{
  "balance_bias": false,
  "init_std_router": 0.0367,
  "lr_router": 0.000813,
  "norm": "rmsnorm",
  "init_std_up": 0.0312,
  "init_std_down": 0.0,
  "lr_mult_o": 3.0,
  "lr_head": 0.00825,
  "grad_clip": 1.0,
  "warmup_steps": 50,
  "decay_fraction": 0.93
}
Below are experts of layer 8 (counted from 0) of a mixture-of-experts language model. Rows are named router (the router's row for the expert), gate (a neuron's input weights, with its number), up (a neuron's input weights, with its number), down (a neuron's output weights, with its number) and show model dimensions 0-255. Each number is 500 + 25 x the weight over its row's rms, rounded and kept within 0 to 999. Numbers have three digits each.
After each expert's rows: a language model's description of what the expert responds to; "gets" lists some tokens that make up at least twice as much of what it gets as of all text. This comes from a sample of Wikipedia text that the model never trained on. Tokens count by the router's weight.

# expert 43
router:551468481510511475520516488539485513469489506480532505496478566496455516522476471513472505482475514530535519478505532500497535483472456509510511516486495476478515472543521473521470508505545495480509458491483534471516496539478469473487510529537484462510526484478537473491463508433500493495461472470515549501493473534465535505519528472518470494522488489488502489433471484519505515504520512497516519481503446513524478448507535474489530521494515452508528478500519524491504456522526461443509517474469489501491494454503479495470498488497510468509464456495497466499463458517527513521511494508462501481498509517501500481502466512487545503449505486473514520478531538512548504510537506467448512477511491572491500468525529473505493454458518507487507514498513528509499484527509506
gate0:469460486512491479493487511518562519504491499462485499496476522493488512510542502479509470495506504473513479510505500450489518517488497514507489534497496470514521547512534476495483503503495486505484481496505517510451526508517486521526449514527530535460501518536486484507476507442471496496456507461487530523508519466505481505464522477546467489491547509476497459486560486548457543489513493523499469515512563428493492494511535503484498448491501479534472482464489502520538546531546522499509482458502488519519507485503452523520491510496497513521472460521570531513511482475488476504523509467528450476512523556523490516531531509508491504506511493531507493465506495525498467524478532479472478479475495495466466497493486497460451478536484470528421483509509515503511506518485482
up0:516481513472523509485500509475456483502506515471496487502528487509548474500491494526508516522504448525498508504489526492466457475524518510475498519473466571472456439506460520516474494534488520499502517512516491528484480512469496478486535450501508491503507472514555533547491500524503539472494487543497529442495489530470477491515498529457509524509466516460474519514484493492505424500501481468530517482480453553522495505500475455536539514508510507471495502520458435515516468501469481498551524520522503466500500517468535525516496492492478472517549528525466469484474535505488505528496493529506538512509513502458497471503484497509487482478504510486480510486483495472531553504539475531534494512524543470524518506491501488512539501497544494486518463477477458487475465518536532
down0:485514516534489526513468497470494447468474444486515486484475521501542442478459492468481505518477489508471477498538463473478514483513550504503516533511493477539491534478502499512522499495498498523456515523518450544490499529536512500569443503501503521522516480476554477518491544527512485523505509529479516516497533502515520532455510467476484505485469500468515491521497519478475558501527508507470484538513543474492489505468475475514502500478517453483480508491480498515458477518484502503534486520506493470480509490518509499496501482495508537477483510491459517513533501506490443474534535511523498518506505482515529479488523544509454478559486538506483502490420546512494526513538519505509514500475487469488452493519474549460519489497484518551518486519493472507504437480495489
Pieces u and re
gets: "u", "re", " U", " re", " Pre", " pre"

# expert 14
router:522517526532546491473514504504504537479448522496490473506513509502578510524470480455501528513510465510533464529461500513503531545537465507511494507534518484520451513518519479501504512504506510458485502493485479498541472503518471485543515471493490551489529478524516500485503468512496481451550513512473529480513528530526494473488500482462469503513534505486524432505485532477526512463537519507489497493466529508557493528509464499481476492504450470491549517498490507516474495481498470518516482470502494459516489509496519511501471514482474523518481494509463472485479487566463478484459532469496515522479476523507513520526492512552547487523491482458527487487477542503501482519464508521553467505538497476482476492552531480512514527497512476460496494488533532544518462480495506
gate2:488474490483446499485518553498510532485486527503467519493476496513504477499432520462474503479482472538532454512521490478513482469474518451534479506462503489465490498485510515514500521528487503499491450539519498526507483507475471521507492447491508519479458500520490476521519499511494449488504514511506497512488513526504534508508505471520510502487485473498479519503502450497492538516502506524532514486477496509493472485522486537474546478518477516516528542500505496514522524484524498529477477470541490503471540498468505470516466566489459532467486518547483547468442521472471489547565479499510490497476496506544486469528461498504521451498535534507505578486482452491503478491483492497504531533502510471491500474498511513481476558527456534504504475510483545507546488511462505
up2:515484539506474489481519512482484509481530512491474516492521513487506504480499527469503517459487516506546427486521491516482494503501573471517498515451498514458505484479485548534491555524479488484477465557518473535520479526538491524529504502526445512488485526488509524545494524471462477486512516483508507516512495526481548484525532511468483449503493470510471477524485485470511487523498471507527516505514520502506478501482491537517497490494484509514508526490539482519507509454529506477461470503513513474472496521491470476578490525510467513471517522561494478499510515513481456519561496514529490530466477531518515444527442526495522468484522491490524572483492493540506532491501511519513489502498517515473511491487504491501464543494476516499504489488510559533540518515477543
down2:478500539520469525537535508489509488497499496473493501492488542484482513470542486549539522510492440537519456542536499527545479510465499502516487560464496494508525446502529474517473438502472516494506516476478493473492489530500504509518485553477516480543504443513495469484484515508513506491497475529466512476514493483482541467477478565472524462514500516525492521500480519500473519501483530485501502510498513453523498495544525504482520508500533525543461445463516511483515485451496526534517481472528502485520468484550497479491500496490479465457517536489494487491491532510525510484542502521490516478498480486463509478484461501529509544547477501456513514489500493504478523512522488463502481518460471497473566486471505500509473491468506488500529456478458497552508474515526494
Non-leading digits
gets: "0", "5", "8", "3", "7", "9"

# expert 40
router:467450480542467524509494511511489533500497511517471466536478479542509537512463480482472537501533489493476510498518539512513480481547505519481478489509501499525536465477495547525503471441471473530526526508498503479467497491496474504461463472492500522506482492525510488478508512496516507485503496494512476538513511526546521480531494568462488552495501480457505496519534518472467495516484507454464490439493535506482484549538453493530497497467534501467473508475440542486523498487520513515463483513506537536501519526576490501470492484542505501470463486490460521495541505461508493536500492535520521506510486482522520493535510553489509523525483501544524462492500498498500503475494513456481525486490487492495486492484471514476478553486498501476531470548519475506480481519485536
gate1:486434514491527482556462483471512489511475520521508509518498514488474449534523507500474505516527494500470498480465461488498530500515525499507569495464501489490469485528494455441511492485497517473457459493535476533525470486521463533501491489491506513544468539531506510475553540475486515442534466484473552484493522531540478459555456487473482519536486508473468490486502481496489501532473525495515510493477539489505465465493533509502463515493479490491461500485454475540495485510520496531486503473511491481447481495507507536523494524495526502504483491497529487496461503484534516458552532546491507466518507494497512484520501529529496476501526502534469452457476511511490500528512473498438503486505510482499561498502532532484518524521477501500483485487520514525525497515493496
up1:518477485548509476506547485494483500520492468513532474538526550491511511494572495507482509442517525502486522503458525504522519473490528491507497500541456553537510523484474519493466536512498545524489510493494527516452512500492501506451496468491507445465546500490527506478455466508514471503495536539510517495532510453501500540519525496551510510519471520480485496494479492486520461479499487497498515524474491521520507552521473505472521538526516511455524518506468518508500520487536509533503511496534552510517480463546501479527543500540512540540452523467491516505500501551498511475509508505453493510496531464506504476516452488502499493461573506533489506506511476484461538480487482490502528510474517527487478478470493484517498507520528508498530495524517553497484496494502439
down1:481511492475505484498530530520524429538488484493487499517463503547535516526498527487480514532516536503503464523461524549502543507497502469459508484493443454459513509497486448505453526505539459489523538530544484468487531543505495507498505486501525491488511482520528533512504473505494496509468480457543530494510509484479517500486562509506519489506494498503495494529467537500447446544498495500482507500506525510528508485477508500481517457483450498534510499531491473496508492529481516526507479496495490567496498499518492526493543545472536521506514500504491500477521539484460527481499495478464475482497510461462560477487504462516541502468477445514539521530554562502496503547517465488530496519494497501524518497483521487508521500525508493499537473487464488516470478490508489
Stems before -ical/-ic
gets: "it", "ed", "ess", "est", "h", "ach"

# expert 44
router:519458499498475486507521501550516501521461499493496524511498515467508474480482514503489516530476470496477501515468532496508509475468474495490479481535481499466498478498503519512531447483494517519469500512521467504488482515531478464495479464510503521501473518490496487504476497442506505472501521513515519489487520510515510505501465479443489555517515488543534540520494535475494482490474458475550492490545526480462525498500449497511530471467519491489501506541487531460491500505518498511496491468506513496489453518545528469496543566505473485489505494531471476451505515452546505499491512507519504497469491449533530496424465477499489489493491439498503450452502499545492489465505554416507520538519465480474496492460508525507466495509475486501446520518530493499501491507509534
gate1:542474506477471537503509513500471516454491502516480487500524541465482482479532504549486541533515465473474533528483509499480556519511494534482470515521466500524545435506507487463488512490545492481510474520529540516456483538484546501497522540501525509554494494507493525450514486539474486499478479507493529532485460468505571546536484451482534449510545486561551478517521514522466490527462514486487481493485510501484506492517517511453531536512535470507539476476476544480527529495499508460495516497468508523466506503484498513529520527476520529510487503491502515509514499508497479508466531483506497503521480506495492504450518507496531471523467505498523510462486469541471516477480498478493470502508494498498512507523506459484528506518494503523518507466525554503522495472538476
up1:475491485489499522510474523530537508523502483506523513522499476507476485493463483521503522482483524523554484517540444499446485532474487501535492531546523505512488528485503491509493471536456488502484506473526511534538483466542502512494503486499473525496487490520512514481521464453495581480458531483487477475503576498486484523499535498499455474476425517474551493469501519502498510475547552501459486504506477508514471491463496496520508483505481507471516510532510451501516490509513498483474506519505498519504516547514463503479479485548512496563548470532513503513487491503540519491467442491504491454541441484517511518525487551504445486519513505506483487515459486509503518488527481519477509510505474506507521474489522551492488520488519516487484498531456508498458508522479498
down1:475473444433511513485514463530482504497491505494533497513507492497501512469461528526488540516511515498497492544536494492484526474485495503514527478524501459507511501505499505546464545499515498510420500527492467529517555482509513486498493475482496462494433530527513491514494494429527546471501468507540495544527519507512514485487459474477480487468490532500455484538499519483487501470499489486525527537484511496504521529511556531488502501479493532462498481513490516473512461515476524528445512490530545503506485500498460495475514506484472486478502525556496489491510500486509496479474477467478516478497518484478463509463507475459506511504468507453524484462516449500477449513514487478481513457569497515541473524517523507528451481458493526513514499511501497513461473487480494
Noun endings and pronouns
gets: "ation", " them", "ion", "ment", "s", "end"

# expert 29
router:452524512502510488469506533468524475500492543489562492491501525500507484490467517519516532489457465501467472519470487501501509513476506469457488506482509535470497493523496432447498524511520490483484465528495494446468491477505465501499496498523483475493516475497500481469480501515464539521517527536496453483503460540493509529479510476489516493490503532486428526488512539499493487465515518489487507542503462532481547520466509456482532516496501535527533536492511492491562559436528489488524528523521493490481552514514530504490494507522494510519516556512525437469511483494513471463476494507488486472469512473491449501535515498463487493505506471473505527537483515512503473514520438515484515522476491520507479514549494519517500526474473465448522485486491498514505516470507500
gate20:489498495466447515501458509496488486397484506468495502475523470484510493424462490505497481491429521517459514541512480546509500498517512541522487503523473516494472481487490471527498540513536507514507498490498478531462520475486526508529522519488460479458508501495463501457476469504462511516483486535457500509487500518507479514520494480491487477507519520489525535495520469525489480481516551455518474482492485482507474499528507497507518459505530503519455489499469496492513519496518507493518500468550527465469517453543519526507508496457508488519511483493463510550506475464477526456455488505490489522533490499485497460506538484476489502513492503485470497549466498451562507505505549488513505494469504539491474540519567533515493510512477513500492549482482515495505497522527517
up20:470484491471486523505477556478456507470524532522492519481540499520458542493505467532496487478507485521480511530531502536499492480484505529480468505559464483494483512478486475516471511517504444500455508510473480469487513498500496416535526492470499486450491503450451476514461493447499513517481512495487491481475532458526522528501483509482496483518492499499491545484477489495496448509489533474497481468509481454524463472506528507497467475473528543491461529473488475500511531544471489490492493469571510502555533496533455500518464513481521482505455499497530492493523533501492507502532523474500478482482463489478486513513513509507494480537509471486468510499472489521470516486517480489527485547549489519471458477518539499493503446478523531510499502450491496489539479492500510
down20:500528457531531488503507489470546451455477508495496499482526495489558498490500462511490490456487522527562492497467526509486531491498510460521533485509577476534527501467506524449516475492498481481498523505520530488498484480507502522508514511523478478468461465523474489458450488484464552529504464495494503506476525466473473480512515499512490502477525551484524467501493511436508483501516508522542443469522528510553492486478506514499482521479484480496536464510498505512463530501481509473534505474485489479506492493488502491511499512484548506483501535520528476549474530497524480473513445526500525472510558486512491514491480492492515504478505505488501458493455512520482477586490502481512506464466528528539531467487498499456514523504473454520528514480468505509509495486503516
List and section markers
gets: "-", "2", "==", "|", " •", " ("

# expert 11
router:465482478497512502485493489519530510543530490503498503501463481532501487516529476535480524470525481502457465493475505510469540511507518499499505512501472499528475487502542525505481499472483484508485465496506512450521465494509476482533503498519448519493469486519450492488500560484476479506532534467526491519496514455502499491487495491535519553509558492525506458541523501482518517533476480458434464493491494500471506487535514523489503482470490483518501439500475496503461482477494518481492499505504508500474477469461521453465529470542464534506470509505533475501469528488513505527534482503480468469497543446478494464453456477523479475487504500505529510500474472543510505459516517495519509522504478527474508464516446444473469472498485456482509460496491576478517490499479476
gate1:508481499515513494494519494510512506475470548509521525508509517465526493516519479532531526488485476466550526491556497458507514525507467488549495532532532491451510491513485502466484506526486474496537438541520502539479489499520519515524548484489548514510512538549506478487497532530519501493519454514547499502493497483510492475485549511507535483490534483511464525464498536472560451513550516506509537473521505486490537516492473546500517520493510486513449507512448479524524515490455537435486476480456516504502494497489482479498523469520507473533483502515509502490520508498492512496471487484486504508465502493491478481500526515555496530523503506479494493492492486483470485477481587492508505514526502503486502494461476517521496502452476475526474567522443479525480518534510517
up1:468541508490486485491503466480484498523492468500521485513502509528525498483492533492481444499488466484524513490516526514494512477507479493537548482576550449457512505482501485542490501503513481512493528479494518468473521516500513462515532483478528488511514494486481553462543472532517484545547539511490494511528473555516473492469500512459490450507483470518481511497481490475455505485477518469484511497476491529499484509504476539466499511493480491501470465476487501529507530497512522508520502484497544592518519531517534504510483500508503510554516494474481496515496479499533562485551520489466505502506462507480506482527493518489504532466448515487489483470523538469489465531437467532445492497514510483461499476534482477485455507483494471541520495490501531511513492467478490
down1:485503485488484509572468505562475520450524488472547482502503473515473492496508487481483462478486496519505489469469503512521493533499485521513499481544497470465487522474506529490467513540508528530515526468510510513491483481479510472483562518519505486540458461509503508505482518503468471497526519560504469468484498515462483464498527535508476452525492475502471510497534528499510525455477500520456488518470541480468530508516481515486506513459490518471497512528513438503468472508495456525454476491504506482503530500500503538488475486522511505487465487516522549512473489490492454524485487482526523468496516481485494452493530516519486531484498514543457500544459505502519466498546524500479509498520520511477548512499513454464464496527497499538558463491482524514550507508547495
Mid-word consonant fragments
gets: "v", "g", "b", "p", "d", "st"

# expert 38
router:525475458513506521502503532510515532492507484514489517487514547510463513511476487483522496511533533497488492483539544530508486518442483504463448520517514492479534468522529514508473499534533516480498523461467470492533486489501522455498522486491520524493505540479496527487502458485476476504460499513530483513445473477489491478476484477480519489549514480462485534482502508507528546442508528508550501488506501539465458428532480498488547513536512522532470477497462531517565488554514475464493471484457470497506499477491544497470522536487546479500523474472478496499511467504473496485503509454483513501501505515503506508495453448546510495476540472508504494477548503467509456519507495518527524541509509533517499516502496501526530478494517524508519465536490509503501529481481536
gate0:530500512465504531484495485493519465552529549483488479501484531490499500469468481464467504502468466519497485478554492489517489473538518495513540464504531510521514473513539503497456500513469477501506494478477454476505477526521489508476504494506501464520503526490461494501491518521538494519515529500472479470503481499500535489532547504480489522451569501455542506507529477452532500467491520477467512515495504517486488507533485500499519468478504460539497516478477516477489511467544517583475470521490506508506482485493485444527480535457527467499471450481512530502510475483545517508535489438519447476489538487481451483502544469524510502488468506530476510513514506498506481517451504497489512463487503522505497508491523523497468511466540486472510509490511531492516498427532494
up0:473501515476526553490508518497519510545535444486525514462555513486496518559492531557505506496505492491487522530529508493511500510532499508538512481512464459540471510485513483506530503509506472496461488495477484521519481541481509508543494521440506511497505525502474522512488499477449488490466509475525511518489448507485486482503438517498507450537491470494443491536473518485498478463482452563476472556501498511517506434498487507512493486524535515520556477505494532501515495484462516499461537518464507501495496517553519472497482528492462488492491538522478491506504507496491495546489525532438537475508506499467511489503515518479493460471475501458488463483516524514516469507500505478495490496483545515517499554511478528520502497480461478508457455514528496485499491533513501
down0:527484467512475510506516514528518550484524550508497500506496511524489492504499469508475509511505510521480494545510519493495516508503508518508500491585485471527470516503488534507478482496477494524525445487552535471488493502522494509490493497513493508553444452557451525488483488469549511501521480472492539500496510501488510514537523483516502504434486508505501462512520535497450505516537541481461480488485499538458509530482489502520525527506490524526489464529512515504552515526494500515491522496512491475478537508517510465462486529522481520507552508527479455526521490515508521519509453474460467514474489446503493513487506483451554527488508475492474498477495491494533468515486448468531511492476490540517491491486515491502484552480521442526549448545507507505508521491531484
Final vowel pieces
gets: "i", "a", "ia", "e", "o", "ra"

# expert 4
router:483535483507472460533477506518488511512502496504529506484523489489491457493490523544512449506519454485500479519497519515523459444490488545494535499546502532549490486535514526510505504491517521507468501466518478548535502513522489540516505492499504479533523540526549536534497530469492527494477531471486522484494496504486506486484492533488509531512547465470487537464503509486526513499516506492491487492461476476460459454487523510493500494556510489468510518544540472555533475484506545502506485514495524499532513472499520503512502487438509509526516484480510536517581494467443540518495474500483490466508506495484508509488506483473514461480509485504445467499478513558479512515505450477461480512507500485471475490470521568481525503494519549510494492502516464495522516524530484
gate2:480485510543528506511456498541487591507506494535496527475500488527522531505465511466524559490513492531507497508515481494448479521515518497512521519501472486492535518498478513477477525514520534509465500486504523528516466455504519471493490484528525538502483478477523564508565503449531548479513482462538506468522498543493487494524495492470501539516497496455467480543469507516478470512483488480466509554445463483529515475468501491525471500484477501515468455505491477514470518509497535484525484488469516512540472480533446537489536518544502484499487503518516528543507484536484513547512516479504479498521511473525459495512489539507460466499486500503513476494471493475466465536507519490531497482489528513480511479550468464503499494457487519484514494518520493511502515524497527
up2:507503542474507569479510543504534522460500479477543492535506520499543582512461477472494504492473481528451529533497507514476502500488451473470529495489489448481482521493520536478516508486445499507529576481487524531463504520564489521524485493515508496486495485485521507491489484501482499452486490467478484557483478487513499510496507482535469509532498470479502563505527511517524549512521528466470496495510504510526520561524474499482482510469506517512450469480504549488496544481520488475530495501528513478495483471528487499499467487488477545498496484523510496533481541506504488497509544502475458464517536494495499476492514496531478476529534527499480504492518528505466491505511482484484504527494505513486485440455515465477485478504503488557483503509509464504513475493517475
down2:445479493497488490488523514502518489512486524480484496489486504498521488481495511493503500524449495526481506535439527497528514538468483541554483459498470526516481531473482520512463458493474487507504522496522516514491522476487474509497427499489520533494498520507526468502500490517468534453518482480476498475510553485482508539525523463508474540459505518454487509508508457548556518532521465475489519481495544472506503461524488541483494534480498535564530537504518507463507551512512533464487573468564485471510508505512479493507482511543457484505467497508472489498486501489498476525495490470495495502492507516493476531502501510522488533519496541461477494510464493506498497532471474510517515512525525507473507508505531498508492482488429529544489500489499536546457455517486497
Mid-word pieces in names
gets: "et", "s", "ast", "ers", "es", "an"

# expert 39
router:514517552501521512517483463506544486457555528503463506484529500477519518483569495507499496481460448487517500475504521527445502463466541530527502486509449464521522507512500508535512519533508515536484504488478469530471503509496461468479490475467519539433500537510460468487550510497543522492498511470492495470484481517487522479497436465479528514503452528497486485488526496525516511526540466467498503499494481528487521477515486464545506509443475492527490445534474496506461460495523516504525562490512530502497473511498517517486517519489460525517516469489496510526473503471508499519479507514471449465522508501511502484467495506493454486470516460514491515480484518476469531510530499519516513490544474510465499529467519507497474487505515485536473487492478488490461510502492547
gate2:486507521497500530539482529517475533499522491518486477494507477494472563493491466495483484483482477512487489500507471530521522506500535482521506442513462541528474469478518510526470536486510475499547483498527477547511507520510451496500517510519509503543506511543467512480503530485462487524502556454524548498485549503494509499506503524478553483531461467522508515490517512526463498508473489498545507529493506520530492488514517490471446494484508508457501509483477506493502493510485499504510503533498457476502497451449489513473494487518535520522491488527446530507515527481527498527559470486496497509479480473520479505461479521490526491515530507503453484513480523596533473462507517491528553449506511469508519507548478484463523473489468512509535454513506476514497464504476543
up2:477498469516488492507492510450538477454522510523514481473493542522510500533509508527481475478480490514486477493479495487508505504507495514474449524464513474510518488490507500477488485508525429543510463512484483500536512550481486483513484488489498538510460529518523450495474510506475464515461543518462508494562466463486450526528541465514471448477516507489472482469491502503538495504454477500506500476493489506507482510496523478512520520493542465567482471505492499520498506520532530491508483522502482476532504519545501535487518516475506484492470454523531471518431486525505498537484516495509520513477502484526494504458511521513476506492470480524536493541491484521512507536510551523488551538407508476504490504481461504492505501530535509530539507489507477484493446534528492
down2:541477507464513481538510526512460466501471501498512519508523568524438503554466514553518494420517477496473488491461505477515557491481508491548501497479499497533496486502494517521475511475528509512513469483484506533491482510545476456505477477506488473485487547509502496473459515503501513501502545486524509465463506491526488460482522465493540458493512468508509485485494490489538564505549507495485534491518482498490516524491511485545553517497487523484469488483484446492490453488456499478475516536480484487470477489547527492507508518498497505497511513533507443508473494522530468506489493524509491502517463521503485462528517499494510506495477493504476497448534478526524517479499495524490524517493500484463487473512532494475454493461513497440514445485448508502522549521505522
Word-middle verb pieces
gets: "ing", "ap", "as", "es", "os", "ed"

# expert 20
router:508479515518541450522500505513487558533490490504477486508492517504517506505516464492505528516485490461473500475481534490522497543469518527526499494506481489481480489490467512494460475493496492522492484534525469507494495558490480524513509524497511483518519522495535538472496525505529485487501499494486500501494448518551498503503532541499513474538559519537531507491501443508479521558491467494478435447523529514484501482527451480543484489502520489504447510498503546526527468479552513488507494529496519503484494475475527464466491524481483507472513527498508473485496487469519490466514517522489510506562488517479568532536468536494486443502503560533467489506494442500467481511532525499512518539509492497494466470479490507506471519538484495470557504521483492478538541473497506
gate0:498487485521494492463474481555500535538465473520462511494527504529487511515484480440492497504566483520528503507468499453477481496514505460463458478482487504518523502464545505529437457493530467490488475513497550533457501500469502527520535471490519505504518497474512496485452481502500532471469494491471548494491471530490507522484529514546501487507497522490489506469498538535478501463494536551536507512478456501503543529479447524520541481491496475467521504494504460467462462529465465466506472489520478533528526485489475510547478477521504514504522495507517512538453483453495471517512520516460517509491508523544512487494470517476486479506534518485518493496467519537450474485497486505530507511532498539527502521514483514551520482491491513482499480503515500535498481482540534
up0:485515474469510529512523495468493526511477454531499491537485442496532475496574491481512524494495495471500462507508529529506463479474506502502485499488519488498475497503497470528500509497498512484540493468511524500495474490506515487492484486532525452478484498436492516502451510487491511484557524500548475514517496486492504526493570517536463527499509511530526494508495473496456465491481496473495502472518545448545442534523501501521478500496469503539479455496522476500492532540531491503500481567511505520503541542460471504502462519482502513487466506523473475480494550470492506527525496492553464536506518501521521556528520485520519476498534485491520515533495493503454483480506491469497485538482489568465516507528510463494490539486558538494506479468503474509476492513505486
down0:534496478507503503531537512522488509522472501537506544504476482511478459494475452518495521523501500540506502518508481501506477476472496480474507499525490517522501479486544476527481531530488507472498446509529495513537522512492482490479494515468492581500463514527527522488517479453527522438500508429494534493489493475505540527477518482479520480504473470524501479468485480449454471505439488481479461536462498498474481481533511510506549518518511487520461503487474453479507533480490466500524501490485491498519469466518515531513528511460528532531508478500482465482505500554479489502515458482420501510486515494520503494505460520513522544501479503461488536457508472511443530475528496503515501503492528526517487536473499477483538497451499499491508459450481502519503518503504515
Adjective suffix -al
gets: "al", "ic", "ial", "ical", "ual", "ional"

# expert 28
router:496514498464493537527481486483518482522530468516511475504523479483511482513495499520487481471509554540513510505489481526486518530504482487490489479502480507478529515455492510507514505454491497517484474517506491562496500481501541542518466482459488475540534493457505493526473432496531493505489504469537482473524506493473518513474460484475522507494483472513498502520460529453487479514530460523523523483503459466489508459491472493541481509507507497523547495524540500500486535484494509541516496480520521501524493530518546459456456508492516485485480504494549471480489528448538465491529507501459502514533470494525498538508477498571495494500522510452481513482473502467513520529515503504482527502461525443517457446496510469477517560495476548520460483503455489509460521481476488
gate0:505518511478507523508512475500480534472455513484494478531502540486505505507424499502462458490473544483463494515500474511540494520476469532525511527503526524516521519483482523448468504519521509485533514543523502507505487516487475504505546468519521556493505497446490556500492527462528494477516525521455482515511493529482519490519482505504520502456559498528505458489504502507521508470473541536515522526521477506477520498480499496543478455482514519488533461463502487469472475479481477497533493523492513505467476524532488506515491516526480501509508529498487483493494524522481498502495511492525535490485470466518499495507462516552480548460492546509527518471517477545542514498457499520545545508528496505466470467454470518496462490504489588488509506502502488499512488500426509
up0:527515543517542524481516493522479554484487465509488485505486536493482489490457497486510494509470515503465494495531472532473523518511472534455524512509529505499492523482511517470472544488527503468521504502508502511506532481503479499528505518503478518514489508467499530506487526481503449513471502549446488476504517499489531474490467517499519535485547486499458488484521485462559493464474529483487519506542506518478514478495509520529506500504524519474511453508477515473440484470528472477513532531501536522483479470523477524522531489523489502529512514535509508538456507474501482475532520508465491525528489515498491462491460500543477530465501519511509541493504502544523525474455487507526543513537479499488438523497483525504468475472451569522516514471428455464520504528464482
down0:533523502509514498530460540452500500535529503515561480494499494511486554524516507497521488478498512513478496530548481490479493517513521577483503520509463528491513522486477535521534477505497496501484467500467477520486503503491543525536513513502485521495482517531484489501541528511501484515454494503469498504496539482477511511465473545518496479489563475498491475474534462460511524515450513543439458511491507462531518456544512504549510524556536483541517493500453511488456503488538515511517527512444475533485474496487494535504464468512575501499502494544497496489488476488511463471503510517483483467517480534482514508497488474506468531499520507503502508467494524502521522485491443512511517525452482508459489524477494566519479517507484476500494490484506480506485525518480480
Copulas and sports verbs
gets: " was", " is", " were", " be", " are", " been"

# expert 13
router:430481513496477521467479453484562478500537521516443523504528463511537520477526504556513496489482491517464525507488479546444524500529528507543469497521449492500511558510501498508523503487454494527486465546511480521501486476515504512515448473451500511457547501478460438507483479488522484475520472492518481491530508520477530510486471467463480517463478513491532510524509505488482498535513478483511511513485499450514479493464468519531460502467472505515503496520508491517499481506524490524533513479542512472503469496486492508518469501499470507515505495499515559462505520450541523499527497516471491491493543464528505491481490481532443494489524504494502507508535507495466547484473509505489520469494522522540518550465546512525507498482487489528455475473488484479487498491510509
gate2:521480472468523497470471489467447502516472473519449495507486556492475457567488503468534504511521487502541513473520492540478546479544506480482512525517477527473484503497506487543528523570515491517508493533490530513488503482521523494518492505493480494514505465529511507505454475510462489526497499506487518493473525524544465504529534488494524489478523477503500527489476493550547482495492529490524554519510518454493500452492501529545530489491500510486523482513511478464509514481493490486514493501524571506524506449472498452507472484466479527535527533467551451490480504491508459522514491524440509500509443483493507505482501516505497511496522474470496498556479484507507508492513499512506468505483524471514485495509499483547484518438456494471568489488512465495486477486496495
up2:541511458506477518530485497507486485532506527495494536489514529486520483515490444510467480510497499510472473534466478539514540489477526536489483459498484508478498489518522538470516509512515491522484500529475486508528516497519543533501537503503437462508488447499506490448531482483475544558475519485494509534497485520486481459553526483444495496538505492477511531509480469518549502449488536493425488503502504473461494466487500497495519505478494481488509483526488520516477492480503525490472497462519496485523524523481499515492507473509535486475564474447500495506534450507480464512529504468504454497557497479505510526497524503484474482515473515469524532560471505493493496529470451468485499453518510509525496499535524499544531498507493512507527496474506555464503476478530494
down2:499464575473517523476545484485480519535514486524465480484466561478488518519480512519505498485498502514516572485499493441524490484536519496541516512509450520508444543473483518515502506517462473507506497518527528516463524488486541530489487501504562495504469460482513518491468482521491491502526419515522507462480479517542519535469510498506482491451497532542541541460528524475485481513517481475534473491496460513551491487526524482491518462521501503509525531513492498491496484510528453519508500504477528509494435474473501479520487486490473496517481463493504493503470482483509510472474509475501479492472464523509524456500508464514520521530552488504453485508539476501505476469508477484514497511488489502497530458521512498491505502528477507494492523489509482509486561545509477
Verbs and clause links
gets: " as", " was", " to", "ed", "ing", " with"